From a checkpoint of a small mixture-of-experts model trained on Wikipedia.
Size: 11 layers, width 256.
Experts: 8 picks a token, a shared expert of 64 neurons.
Training: a variant of SOAP for the experts, 5002 steps.
Below are experts of layer 4 (counted from 0) of a mixture-of-experts language model. Rows are named router (the router's row for the expert), up (a neuron's input weights, with its number) and show model dimensions 0-255. Each number is 128 + 24 x the weight over its row's rms, rounded and kept within 0 to 255.
After each expert's rows: "mostly gets" lists some tokens that are sent to it at least half of the time. This comes from a sample of Wikipedia text that the model never trained on.

# expert 222
router [132 174 136 129 104 132 133 117 132 134  52 141 135 143 100 121 138 116 149 165  89 110 165 172 128 158 164  99 109 135 113 150 137 116 131 144 141 141 115 114 164 140 122 139 110 152 145 123 109  99 153 156 118 110 100 120  92 142 100 138  94 174 187 136 141 115 134 123 161 171 142 124 109 143 141 147  86  84 129 121 113 101 146 143 156  99 156  94 134 125 153 108 130 139 104 132 116  92  96 149 119 127 142 137 128 185 126 132 146 179 159  94 160 141 140  55 135 102 148 124 151  94  98 132 144 148 139 111  74 141  80  92 119 161 109 117 100 114 127 103 161 142 132 124 113 135  74 106 135 109 147 129 158  94 138 154 144 143 153  97 107 134 138 161 133  65 101 138 167 113 129 108 104 133 116 117 153  86 115 154 129 118 116 131 140 113 131 135 123 110  79 173 120 135 137 176 130 139 102 148 117 145 133 104 120 160 133  91 126 148 108 135  84 148 120 105 180 148 117 123 124  96 118  84 118 112 170 119 148 131  94  66 126 105 124 125 121 157 120 141 103 118 132 122 155 148 153 135 133 120 154 121 122 149 159 148]
up0 [148 132 113 146 120 174  76 103 119 102 113 142 102 108  91 135 126 103 116 113  83 145  92 126 108 129 100 161  96 115 161 137 155 143 119 112 161 125  90 121  97 163 118 136  88 132 140  84 135  88 137 115 171 138 128 119 138 157 135  84 149 137 120 129 100 135 160 126 124 131 144 120 129 182 108 110 107 132 125 115 143 144 108 133 147 102 117 146 132 152 118  98 164 112 143 129 131 140 194 112 109 125 130 121 103 117 147  48 151 138 146 155 117 106 130 175 107 145 100 115 126 122 117 155 150 132 111 129 125 113 130  94 129 151  88 145 158 152 118 169  69 106 143 130 159  98 135 104  74 115  98 148 120 127 106 130 164 131 132  33 130 138 174 112 123 158 134 113 135 120 139 133 142 137 159  90 120 105 145 153 119 143 150 140 125 114 127 134 179  88 100 143 145 153  97 136 108 130 135 111 117 124 125 139 133 187 141 158 132 166 146 124 124 146 133 118 105 176 113 111 147  88 145 174 121 106 155 124 152 183 141 100 114 114 126 168 126 150 132  84 115 131 131 141 125 134 161 142 133 160 176 113 151 125  99 146]
mostly gets: " served", " of", " played", " join", " including", " won"

# expert 12
router [172 139 107 149 176 127 100 139 104 134 124 103 118 124 140 131 175 132 161 117 131 130 125 159 133 134 119 134 119  99 119 153 145 191 164 157 100 174 139 127 156 131 126 166 125 123 111 130 105 115 102 102  97 179 198 140 137 128 152 121 150 119 154 116  79 148 147 141  86 129  98  56 145 129 103 130  75  95 112  57 115 137 143 146 124 155 130 151  84 124 125 146 139 101 121 120  94 128 176  81 145 158 169 101 124 144 119 141 104 139 111 127 158 149 151  78 145 131 144 160 127 156 138 166 130 130 117 121 111 118 113 101  92 121 112 134 147  91 145  97  93 130 129 128 123 127 155 142 128 116 109 153 121 144  94 131 151 132  88  94  93 177 154 107  93 136  89 132 141 112 153 126 132 130 115 104 155 111 118 157 106 155 127 133 139 129 153 124 114 150 145 174 143 196 132 131 125 138 147 157 110 139 115 133 110 127 156 117 122 112 119  93 137 133 128  88 153 143 132 127 109 149 109 157 148  60 142 132 145 144  93 120  84 109 138 126 124 124 135 127 161 110 124 150 124 136 114 114 161 135 181 132 105 136 105  94]
up3 [134 114 129 140 123 154 142 127 139 108 169 152 118 140 125 150 143 121 138 120 129 124 118 120 142 156 115 119 130 101 105 147 158 186 153 103 149  90  74 170 108 119 131 131 123  96 166 127 124 146 157 132 117  87 115 113 145 128 102  97  96 143 162 150 156 125 162  99 131  71  72 107 124 134 140 143 134 131 120  88 102 136 190 138 161 126  94 105 125  97 125 161 108 164 136 133 106 126 154 108 175 121 157 141 111 109 132 166 145 147 157 141  74 126 123 122 158  85 150  91 110 163  85 138 189 154 145 149 132 162 125 134 133 157 136 113 131  87 134 128 148 156 153 148 138  92 113  97 160  93 138 122 119  93  97 114 179 104 144 160 112 129 117  99 117  98  93  97 137 179 113 113 137  78 144 143 117 136  94 121 120 130 107 117 160 134 158  83 151  96  80 131 120 120 156 133 148 137 128 163 137 113 162 132 117 104 139 107 123 105 101 105 131 106 117 107 169 109 144 117 115 139 141  88 125 130 129 169 104 164 106 136 128 105 163 112 116 153 137 143 106 157 145 141  88 144 150  95 108 123 109 139 153 174 154 130]
mostly gets: " area", "useum", " village", "adium", " station", " building"

# expert 148
router [143 144  96 106 157 129 152 130 158  95 154 109 137 132 169 128 160 136 115 148 140 125 126 144 128 128 126 150 102 154 156 125 127 171 137 117 142 127 170 137 141 134 118 101 138 161 135 147 184  96  73 126  93 100 106 119 116 108 170 106  86 125 171 111 102 104 124 129 135 188 154  80  68 130 131 176 124 122 132 132 148 126 112  92 111 107 135  97 131 146  78 152 108 105 113 112 120 122 138  83 125 128 114 108 162 111 132 157 135 127 142 128 155 169 132 145 131 160 133  92  91 122 155 153  73 159 125 122 119 122 125 120 121 177 150 153 106 119 126  94 121 169 123 108 132 153 106 109 129 135 149 118 128 146 106 139 115 120 170  94 128 146  90 112 138 115  83 158 138  87 141 128 127 195 137  73 144 113 101 134 118 133 128 107 155 146 148 104 118 120 123 166 146 138 124 123  98 145 109 127 100 166 158 116 125  87 134 126 113 149 135 149 130 162  88  76 145 116 131  67 130 152 115 161 112 125 121 132 141 126 110 137 158 131 157 107 166 168 113 121  93 113  59 122 155 120 150 110 159 146  98 148 151 129 153 142]
up0 [141 152  95 137 119 175 103 104 110 134 118 110 139 178 115 110 165 154  57 154  87 116 125 110 120 136 130 131 202 127 157  95 138 117 128 123 156 115  88 185 139  88 165  96 159  99 136 160 147 125 159 163 124 149 156 149 101 122 102 137 121 118 123  97 139  84 158 145 147 137 149  79 113 122 131 174 162 148 144 134 164 121 141 106 112 185 143 128 162 125 120  77 136 141 133 110 146 124 154 108 137 143 157 157 111 117 187 132 159 100 126 147 126 126 122 150 141 155 125 159 145 110 134 105 100 144 145 114 107 120 180 103 133 112 128 146 143 136 155 125 104 103 124 111 106 131  97 147  94 142 152 112 115 125 141 134  68 141 131 115 139  93 101 105 131 117 102 119 152 161 138 112 159 149 150 113 146 119  95  89 171 136  95 114 100 140 107 118 145 123  69 127 155 106 152 117 108 130 111 104 121 101 120 122 138 128 131 150  85 156  96 125 117 122 116 140 115  96 149  96 131 119 124 121 183 140 113  96 137 126  85 122 117 149 170 153 170 138 143 144 102 121 102 118 112 138  94 133 133 113  90 115 128 183 121 136]
mostly gets: " th", " en", " cl", " sh", " dis", " wh"

# expert 65
router [136 165 107 150 108 128 124 135  92 132  92 135 145 161 152 112 173 135 168 180 123 115 136 104 121 166 125 170 103 127 116 148 127 169 138 139 120 170 162 126 167 117 126 126 124 101 162 118  87 105 136 119 122 150 170 125 130 120 131 105 165  98 117  94 133 134 174 155 133 135 108 117 113 105  92 154  94 166 109 104 136 174 132 150 126 131 159 118  83 127 124 134 139  80 137 159 103 116 175  96 161 136 155 124 123 114 156 122  84 153  84 106 124 121 108 104 143 147 110 119 147 143 123 174 101 143 163  88 115 103 111 150  75 104 145 126  86  76 169 120 125 101 121 124 121 125 125 122 137 101 130 161 128  82 113 131 103 134 126  89 103 163 121 140  90 145  83 119 150 110 151 125 110 110 154 105 166 118 153 177 137 160 150 164 137 129 145 118 118 170  96 135 100 173 121 155 132 141 120 186 150 138 109 113 106 139 125 161  93 129 132 126 132 128 160 103 151 144 147 127 107 156 118 111 126  92 147 137 142 121  82 131 133  92 132 124 126 100 169 127 126 133 106 121 146 150 160 114 175 144 123 115 107 138 119  75]
up0 [124 171 148 163 153 155 122 132 129 118 142 107 129 146 142 136 151 120 121 128 107  96 158 122 118 138  98 129  98 109 129 103 138 127 182 141 149 121 144  87 136 108 117 149 114 147 175 117 106  84  95  95 132 129 138  83 130 121 161 102 177 127 134 126 191 105 161 119 125 133 151  99 143  79 127 130 132 169 176 102 162 149 159 126  99 127 155 148 104 123 128  98 140 100 185  82 163 150  94  78 142 105 140 113  92 111 128 172 112 175 122 146 110 123 146 136 129 138 140 134 148 127 106 138 117 111 172 135 120 114  91 112  98  95 101  79 127 126 158 130 117  98 148  85 162 112 118 159 146 165 131 127 113 123 103 105 158 110 154 131 153 115 100 117  65 133 127 122 114 104 131 104  96 128 147  87 108 104 155 129 113 125 108 138 127  97 154  74 118 120  98 125 128 154 108 146 159 143 112 141 138 118 143 150 134 135 150 122  89 123 135 151 117 130  80 101 131 117 118 155 146 157 130 182  95 157 157 133 111 157 112 141 143 116 151 132 114 130 160 159 153 120 148  80 121 104 146 124 156 122 127 158  86 161 100  85]
mostly gets: "attle", " election", " event", " title", "ampionship", " role"

# expert 189
router [126 141 111 143 109 136 100 130 137 112 137 132 132 124 112 152 142  89 132 143 127 104 134 162 122 127 159 174 121 116 148 137 128 148  72 189 129 116 146 158 149 110 145 150 102 149 151 142  79 118 169 127 144 150 121  98 137 150 103 130 138 124 110 132 136 143  92 130 105 169 139 109 138 139 168 180 116 126 103 129 148 129 133 174 124 158 141 103 141 144  96 127 101 105 128 119 126 125  66 113 112  96 161 124 147 120 163 130 107 125 116 129 130 187  88 112 182 147 147 162  82 108  70 103 128 156 163 107 105 137 113 130 101 114 146 150 105 113 113 151  98 138  99 110 145 128 141 114 135 155 132 135 130  88 113 148 124 113 127  75 128 150 106 140 124 129  87 132 159 124 130  80 116 137 121 142 155 124 142 145 137 165  81 122 121 172 143 173 109 128  77 131 142 122 155 140  81 135 108 139 135 114 137 144 130 127 114 142 115 125 131 106  92 126 117 119 168  97 127  62 136  55 115 127 160  81 151 142 132 161 111  79 116 117 100 137 127 140 116  98 166 170 145 162 140 117 135  61 132 153 148  99 123 133 129 135]
up0 [143 131 122 114  94 163 161 128  97 154 155 159 145 157 121 125 128 180 144 147 115 117 134 117 123 112 131 122 138 154 156 119 102 150 123  98 145 124 136 163 144 172  92  84 125 153 130 138 103 166 107 126 117 120 157  84  93 129  97  84 146 121 176 111 128 143 103 162 102 137 153 116 138 159 148 134 116 135 119 148 121 102 152 120  86 107 158  60 113 115  88 126  93 131 145 172 145 111 121 171 125 122 107 149 137 119 180 137 151 144 111 122 149 139 138 121 135 100 137 176 107 131  99 114 127 146 143 143 124 122  86 174  97  82  96 111 134  94 111  90 137 174 110 104 170 125 130 186  66 139 154 141 106 127 131 131 145 105 133 164 122 179 162 136 114 131  94 122 134 140 119 125 102 127 159 113 174 107 127 128 179 157 104 108 102 166 118 105 164 169 141 110 141 119 163 169 166 127 146 113 109 107 167 131 134 129 122 166 109 111 116 114 109 154 125 131  94 140 145 149  96 126 147 129 131 113 126 169 131 103 125 139 111  77 163 151 137  95 134  93 118 106 111 133 120 103 100 112 149 132 127  93 105 143 140 136]
mostly gets: " W", " A", " Wh", "W", " An", " C"

# expert 224
router [165 121  89 105  93  98 139 127 136 128 117 133 110 119 160 128 149 140 149 139 100 124  96 137 150 182 103 156 117 158  85 150  99 184 102 126 160 124 121 158 153 111 147 100 124  81 117 115 148 136 142 123 135 132 117 101 131 126 155  94 123 115 162 121 126 130 136 186 127 141 149  93  79 119 147 166 105 146 106 124 128 138 105 188 112 108 130 105 148 140 134 131 117 141 105  98  91 125 141  99  97 116 136 138 122 144 137 101 171 125 115  93 137 116 146 142 147 129 118 101  90 130 130 115 116  76  99 101 114 127 168 121 107 165 156 152 111 141 137 126 158 132  74 134 116 138 104 100 112 118 136 151 112 121 137 122  77 118 173 139 164 160 122 117 140 130 116 129 121  94 153 163 124 150  97  72 145 136 176 120  94 160 122 137 206 134 153 143 113 161 136 172 102 141  64 130 151 135 151 152 141 137 157 122 159  79 152 144 129 118 113 119  69 151 111 114 100 185 156 125 134 121 116 144 106 121 105 159 138 122 130 101 142 109 132 130 149 153 137 126 139 166 108 113 136 110 134 104 134  79 136 135 119 156  91 142]
up0 [124  85 134 138 111 115 116 140 126 119 123 112 150 147 121 154 113 174 135  80 155 168 139 154 146 172 139 171  93 120 135 101 161 130 126 175 137 144 170 142 126 131 123 160 120  80 125  65 169 128 169 179 130 134 121 179 171 157 110 141 132 111 122 172  95 134 116 116  92 134 118 157 139 117 155 123  91 156 137 124  68 152 129 135 117 110 153 145 138 113 141 115  90 110 114 167 108  99 140 108 126 171 157 138 136 110 149 114 117  66 136 138 111 156 146 185 155 126 118 154 141 130 135 139 126 123 122 118 131 130 160 131  94 116  93 146 107 176  76 146 130 110 106 171  96 118 117 113 128 116 140  89 114 108 145 128 136 159  90 143 120 161 133 157 147 106 140 163 141 128 128 137 158 154 105 133 138 112 118 155  72 115 184 154 119 174 122 115 111 155 110 145 110  95 103  90 108 121 101 142 106 137 110 117 137 128 103  97 144 143 105 138  83 132 146  79 137 143 125 146 136  62 120 164 119 159  88 128 115 122 119  84 123 112 127 149 132 130 109 120 119 121  95 117 145 109 127 123 104 112 144 123 129  93 124 136]
mostly gets: " pro", " cont", " not", " would", " can", " rec"

# expert 83
router [122  76 102 127  97 136 120 157 126 139 150 121 131 162  97 132 113  93 143 132 137 113 119 132 140 167 173 104 135 114  99 174 176  84 109 195 116 135 101 130 144 115 129 172 130 101 114 143 149 164 151 139  91 170 101 132 118 114 116 113  93 182 149 137 155  78 122 119 154 138 129  77 121 143 102 139 116 106 112 116 133 119 142 131 129  68 143  92 128 168 103 114 134 135 146 113 108  86 131 136 133 145 115 105 151 132 122 106 112 146 141 114 142 193  96 115 175  79 142 159 135 116 134 174 133 137  98 129 127 123 105 132 114 118 141  98 137 116 103 164 147 132  91  61 143 163 118 106 114  97 150 167 123 103 103 141 137 120 109 137 136 121 111 140 133 100 153 136 102 134 152 141 153 147 101 118 139 138 133 155  95 129 113 111 134 144 143  97 115 146 121 168  89 121 108 131 130 112 126 146 130 131 139 135 171 147 146 105 126 130 116 122 130 146 138 144 200 126  92 138  68 136 123  67  72 103 127 110 133 122 123 144 164 109 153 127 160 173 125 125 111 144 138 132 131 115 122  77 137 144 140 162  92 162 133 134]
up0 [168  75  97 142 153 139 114 115 123 102 135 144 154 124 121 179 100 161 167 116 114 144 125 134 140 160 133  88 103 125 119 102 174 108 120 159 151 141 131 140 161 142 165 168 122 118 141 116 127 148 108 172 127 139 107 152  69 129 108 118 154 128 125 137 207 100 176 126 158 189 109 111 105 129 119 138  90 141 135 137 116 111 166 123 173 105 111 119 121 144 125 109 165 142 142 156 118 117 101 124 147  96  98 133 139 132 117 143 117 145  96 114 121 177 121 116 174 109 132 186 136 139 115 130 160 138 120 151 102 123 120 110 116 115 145  83 136 104 120 179  91 115  83 143 103 146 134 133 101  85 150 145 112 119 128 137 106 100 100 153 120 142 166 168 140 125 141 160 134 154 104 137 139 151 133 122 116 159 154  81 113  90 135 102 158 138 121 109 101 148  95 112  78 108 135 164 152 110 122 144 163 119 124 100 157 103 125 129 149 105  81 113 154 122 146 141 156 138  98 153 163 114 122  90 105 137 128 141 149 132 113  98 118 114 122 109 109 154 105 131 107 141 103 112 110 145 127  78  87 126 123  98 120 157  75 129]
mostly gets: " Paul", " George", "rist", " Michael", " Robert", " John"

# expert 190
router [122 135 122 148 101 107 121 174 161 147 121 109 176 128 178 150 119 102 145 173 134 105 115 146 144 128 134 145 120 124 166 165 137 173 177  91 135 131 130 160 174 115 126 126 120 121 128 162 102 116 145  96 144  89 119 121 108 130 145 119 132 151  98 143 168  99 142 115 134 118 146 136 109 153 118 156  77 110 113 153 153 139 110 138 143 103 127 137 129 147 148 184 140 111  73 110  93 104 121  98 144 117 154 142 193 147 134 131 125 135 148  57 128 146 144 128 191  95 145 116 150 133 118 135 161 174  87  90 144  89 144 156 123 131 127 121 174 116 156 120 119 134  99  68 165 178 103  72 135 132 108 144 124 108 119 131 127  95 130 116 116 154 147 129 134 125 109 100 123 125 172 128  90 127  90 116 144 102 115 152 118 146  84 126 108 130 154 113  92 151 150 157 121 131  96 131  98 161 113 100 127 131 117  84 139 139  95 133 110 167 136 137  67 147 140 105 128 151 106 124 118 131 135 109 134 110 120 113 139  94 113 151 168 139 101 120  95 137 104 115 143 142 118 164 138 139 130 162 149 147 142 100 139 124 120  91]
up0 [115 156 120 115  80  91 130 129 131 149  78 117 128 133 129 157 127 142 115 150 136 147 134 132 107 154 149 146 121 127 117 123 148 115 133 124  86 172 123 135 145  91 114 132 166 117 143 158 111 104 120 151 155 105 111 110 136 166 143 161 112 161 116 147 138 110 133 125 113  55 125 128 157 119 145 132 110 131 123  99 122  78 114 137 186 126 109 175  98 142 141 139 116 154 103 142 118  85  96 159 148 160 112 134 130 181 129 137 126 127 154 109 133 125 125 159 163 159 174 149 103 126 129 165 117 139 119 137 141 123  73 115 146 124 136 150 124 145 153 103  96 126 119 131 147 155  82 150 117 117 148 105 164  92 135 117 107 100  74 145 116 126 121 151 111  91 139 140 141 108 123 148 130 137 126 123 140  99 177 121 197 108 132 155 142 101 165 125  97 140 140 159 115  90 117 138 143 109 103 120 129 102 194  79 129 104  98  99 136 197 131 152 132  99 163 154 129  82 115 145  93 147 114  81 133 127 137 150 163 141 112 154 161 128 177 139 105 133 131 108 137  90  98 137 105 121 110 112 135  84 110 100 103 105 140 154]
mostly gets: " in", " September", " October", " December", " April", " January"

# expert 116
router [188 128 111 145 114 108 168 130 108 119 123 101 122  89 121 130 147 137 130 130  91 135  94 145 154 158 113 120 102 151 100 144 138 116  72 134 155 129 154 145 157 130 163  79 127 113 133 129 150 120  94 120 163 122  74  81 116  65 147 111 116 148 137  98 138 125 149 163 139 125 172 117 120 103  91 172 150 150 133 116 142 164 117 137 120 109 135 100 142 121 148 172 145 169 106 103 129 117 117  98 118 155 104 159 141 101 165 134 189 136 113 122 128 165 113 131 140 128 112 110  82 139 140  99  98 113 104 101 121 106 119 136 100 165 150 143 116 109 113 126 136 138 103 114 121 148 130 107 102 130 119 135 102 159 130 149  85 131 165 126 159 163 122  69 117 117 115 112 127  99 146 117  99 191 103  96 184 107 165 138 100 178  97 133 192 124 167  93 114 184 136 166 133 150 130 144 153 147 123 137 123 147 157 139 121 114 132 162 161 161 130 136 104 119  95  71 113 131 118 128  97 138 113 111 136 152 134 116 138 150 103 122 145 108 149 102 130 152 152 118 112 111 116 111 131 126 126 127 170 155 124 140 146 132 130 111]
up0 [124  93 105 123  75  88 123 174 111 149  63 104  88 149 108 135  92 101 128 148 131 120 137 187 117 108 105 131 116 130 137  94 142 104 140 106 158 108 142 120 137 133 154 123 145 127 138 136 153 170 130 143 154 120 109 110 139 141 150 102 132 154 126  98 134 114 144  93 137 128 101 111 139 122 123 150 170 165 101 105 132 101 138 129 130 116 170 132 166 104 153 164 105 146 121 121  95 120 114 125  86 156 116 150 178 132 119  94  96  94 120 145 127 117 161 153 156  79 156 130 109 129 129 133 163 118 131 120 107 108 121 126 141 104 104 103 124 146  73 145 154  88 122 146 148 138 154 113 106 128 158 113 160 113 136 124 153 141 185 123 180 132  78 154 123 152 126 114 125 109 130 165  99 152 131 132  94  95 132 155 180 156 139 114 118 148 160 126 136 110  83  94  73 115 136 124 114 108 164 146 104 110 130 138 129 135 123 120 126 123 121 100 158 120 154 153 143 115 124 140 170 135  82 172 102 115 154 163 169 179 145  78 144 120 111 154 141 155 156 134 140 134 107  97 118 121  94 103 126  74 140 107 169 131 140 146]
mostly gets: " rem", " comm", " rec", " dec", " ev", " dep"

# expert 168
router [132 125 125 139 134 120 127  74 157 150 103 153 101 134 129 117 145 144 147 139 178 119  88 131 135 140 136 134 102 127 135 141 149 140 131 151 138 169 122 145 139 106  43 193  96  97 131 121 127 122 133 145  88 147 109 141 118  79 146 116 129 153 108  99 143 112 105 136  66 124 154 139  97 146 119 136 100 106 108 118 183 165 138 123 137 138 197  82 140 157 115 142 136 126 144 136 129 117  95 108 113 138 104  94 141 110 158 144 150 117 137 107 140 129 195 128 150 107 128 151 145 124 102 140 138 161 111 118 128 116 127  97 127 147 110 135 175 103 139 102 102 119 119  90 152 147 160 122 126 136 156 152  94 165 109 142 138 148 175 126 105 127 157 102 149  98 128 106 136 115 159 143  76 164  73 110  98 129 147 123 102 148 104 146 135 127 135 110 109 156 136 134  83 134 134 126 109 148 127 137 128 124  78 123 143 105 137 143 130 126 143  99  96 171 142 120 165 100 119  85  65 115 118 136 117 116 148 135 129 130 116 107 121 120 126 109 114 136  85  96 147  80 135 157 173 117 120  85 137 130 150 171  85 159 145 111]
up0 [116  97 141 146 125 129 133 117 116 141 117 126 130 136  90 117 145 140 115 145 174 104 154 157  95  94 129 103 168 114 143 147 163 144 147 153 143 129  83 152 108  68 138 161 104  90 145 140 131 121 133 129  94 133 140 140 122 111 103 130  87 117 143 138 137 110 155 112 102  93 106 112 138 132 142 126 100 157 158 153 130 157 171 143 178  96 130 135 128 165 122 110 115 117 132 169 128 105 128 143 109 141 122 114 143 127 138  94  97 175 164 124  97 114  89 136 151 120 136 144 173 113 166 174 111  99 146  98 190 145  99 117 132 107 131  95 156 146 153 147 147  95  98  65 141 125 101  88 115 115 134 115 109 123 147 104 149 126 143 153 112  93 129 115 130  93 169 113 114 116 180 118 149 155 105 131 111 133 153 183 136 138 155 105 163 123 132 159 123 121  88 113 100 143 162 114 144 155 159 134 153  89 118 101 148  99 129 134 135 147 153 159 156 153 141 134 154 141 121  85 112 111 100 138 146 130 173 158 122  94 118 112  77  90 150 154 184 137 133 121 101 141 115  89 132 104 115 123  75 102 149 136  97 140 148 144]
mostly gets: "ville", "ford", " Street", "ilm", "ney", "ley"

# expert 155
router [139 140 137 129 150 102  94 125 130 163  84 108 151 102 163 105 173 124 150 126 125 136 142 124 107 185 134 146 115 155 138 140 168 100 103 146 121 167 130 146 139  91 128 106 104 106 112 135 160  91 135 123  91 136 123 135 126 117 125 179 147 178 142 141 177 116 148 121  85 126 166 100 116 113 132 134  79 127 162 105  97 114 137 153 152 101 114 120 133 200 130 114 122  96 133 127 124 106 121 127 107 129 147 156 119 127 177 152 108 125 119 114 152 143 129 133 159 109 124 125 164 187 126 164 120 149 138  67 117  82 124  95 135 128 123 127 123 104 109 139 117 133 121 117 159 165 130 110 125 149 184 148 146 138 137 127 119 146 103 120  92 114 174  86 134 141 108  96 102 123 178 151 146 137 120 137 157 168 106 140  97 124 118 125 164 123 160 143 154  92 114 130 123 144 140 161 150 117  99 115 140 125  99  84 137 147 117 141 132 156 138 102 111 160 162 131 114 140 148 135  90  90 112 127  62 116  79 105 143 135 124 116 114 107 131  95 138 150 144 106 128  71 131 146 159 121 161 133 115 150 149 126  79  79 109  97]
up0 [165 118  80 146 129  86  96 130 123 141 100  84 179 148 140 148 132 124 116 138 109 123 168  76  66 153 138 151 140 146 135 135 140  94  92 132 119 120 127 148  96  91 158 141 135 101 139 115 117 152 105 134 100 173 150 140 134  99 157 166 149 145 117 138 125 160 118 103 135 129 154 138 129 141  88 133 108 146 190 120  89  75 131 112 112 141  58 153 136 146 131 152  87 145  97 124 139 121 110 137 125 133 136 142 129 132 115 143 100 161 136 103 144 123 125 135 163 109 155 122 155 127  63 137 165 153 144 121 122 113 125 135 117 143 177 128 121 105 113 142 112 100 121 148 144 130 115  74 108 107 145 114 147  80 104 116 151 131  84 133 128 125  76 101 138 113 189 113 141 157 123 132 164 114 119 122 171 118 115 140 140 143 145 112 161 116 120 106 138 141  95 110 130 170 103 190 130 148 123 109 176 141 147 143 122 151 141 136  98 133 138 116 144 142  80 151 112 138  85 148 110 125 136 164 109 116 101 121 126 151 136 110 120 131 140  81 158 146 101 155 141 110 145 120 122 176 131  83 145 127 146 140 126 140 111 185]
mostly gets: "ik", "ag", "aj", "uk"

# expert 48
router [139 124 120 167  96 101 128 109 134 136  69 147 154 140 127 128 164 144 145 177 124 146 146 174 145 143 149 100 113 104  95 167 152 135 135 150 133 133 114 130 187 133 138 168 118 128 186 163 131 116 129 117 150 109 105 118 104 166 135 132 114 171 143 129 143 118 155  95 131 130 116  92 109 137 122 151 145 117 158 133  94 127 141 136 164  96 159 114 127 117 139 173 109 107  91 113  91 113  97 131 142 134 108 142 147 155 149 139 137 131 130 110 141 144 161  62 160  90 142 109 118 108 122 124 142 167 123  78 109 137 120 103 123 102 129 102 116  92 162 119 161 150 101  75 151 152 112  99 167 132 130 122 126 115 125 132 141 120 142 104 160 139 122 141 127  81 114 163 113 111 143  66 111 180 153 140 152 117 131 160 154 134  90 160  98 119 154 148  96 134  70 142 106 132 139 143 171 131  92 147 148 121 136 127 144 109 137 137 114 178 120 140  75 123  95 117 168 149  96 131 132 135 115  85 108  97 147 124 139  79 102  97 152 124 122  81 108 130 154 131 161 113 120 131 172 100 150 146 121 122 141 113 107 147 138 102]
up1 [134 110 131 120 131 128 141  98 112 132 135 134 143 140 138 141 165  86  98 149 102 134 135 150 182 109  98  97 100  89 164 118 156 141 149 130 123 137 135 139 141 136 147 143 111 139 118 101 117 118 137 117 122  85 110  98 134 160 116 146 131 121 142 118 124 105 135 104 110 120 138 108 164 103 105 121 114 124 146 149 118 117 121  89 182 104 114 127  77 116  92 156 123 161 141 127 114 120 135  89 111  85 160 149 123 143 134 162 126 131 136 100 135 124 163 141 144 125  87  93 116 172 107 173 102 125  86 103 152  98 167 166 155 112 130 121 137 163 140 142 118  76 170 131 175 158 133 124 120 142  80 165 171 114 121 103 155 158  83 118 152 129  92 137 157  84 136 108 111 166 195 143  99 124 147 127 129 128 124 124 118 112 112 115 110 143 132 119 101 124 108 154 104 134  94 137 131 114 120 102 111 134 117  99 171 137 123 121 132 169  87 154 136 127 150 133 204 171  95 113 134 141  78 105 137 151 129 110 135 112 159 120 166 179 105 113 149 150 143 101 118 129 179 152 146 129 114  90 146 108 129 135 117  67  94 122]
mostly gets: " won", " moved", " announced", " took", " played", " began"

# expert 182
router [106 144 138 144 132 122 119  47 148  93 124 104 146 134 116 129 140 126 152 120 131 136 128 158 140 147 121 133 109 133  98 111 130 141 104 147  90 154 101 134 141  96 141  87 173 141 116 191 145 109 165 133 157 153 124 137 114 120 116 104 122 148 129  88 110 149 156 134 170  96 135 139 101 147 104 153  78 111  74  84 169 119 103 143 120 128 139 136 139 112 119 185 133 114 140 137 121 114  86 121 181 119 160  92 120 156 121 125  87 145 129 108 154 124 119  72 127 147 127 140 103 154 158  98 130 146 155 117 115  84 120 128 117 105 112 123 107  87 122 159 117 105 156  98 128 118 154 132 116  90 177 139 170  97  84 132 129 140 116  79 163 140 132 123  97 126 144 101  97 126 147 104 146 121  86 159 158 129 156 125 121 122 155 146 138 149 152 110 112 144 135 157  78 145 135 143 120 177  85 161 138 149 149 113 112 159 124 148  87 138 127 128 119 147 148 101 100 141 120 128 167 133 117 120 103 116 157 166 144 117  67 129 110 110 119  90 105 125 174  98 116 102 146 158 107 142 113 128 175 139 127 111  99 115 108 115]
up0 [125 113 124 121 125 159 120 137 115 116 140 109 133 135  93 119 148 131 141  88  92 151  97 102 109 141 101  93 154  93  88 116 158 145 112 116 113 114 161 167 152 158 142 161 132 103  63 150 119 136 140 146 138 158  99 131 144 159 172  89 130 143 148 128 144  93 147 131 155 157 128 166 122 119 136 129 109 148 154 127  98  95 112 138 144 133 131 150 131 108 107 118 133 143  91 160 133 103  86 117 141 161 107 161 141 112 144  93 110 120  92 157 110 130 121 136 122  69 127 162 129 106 111 138 106 123 122 102 121 135 142 159 123 103 144  79 138 122  84 161  93 168 143 115 112 107 140 143 139  86 181 158 108 136 137 113 181 142 128  98  86 166 154 118 153 134 124 123 140 106 100 104 132 145 150 109 137 128 111 174 130 119 113 122 127 104 117 110 123  91 103 125 147 107 103 166 233 131 139 116 145 142 109 162 145 142 134 118 143  85 163 131 107 109 124 124  93 133 128 125 132 169 115 119 150 124 116 134  99 125 111 132 181 153 149 131 138 151 114  83 140  57 113 115 128 152 142  83 160 136 106 178 118 135 142 135]
mostly gets: " father", " life", "riend", " career", " son"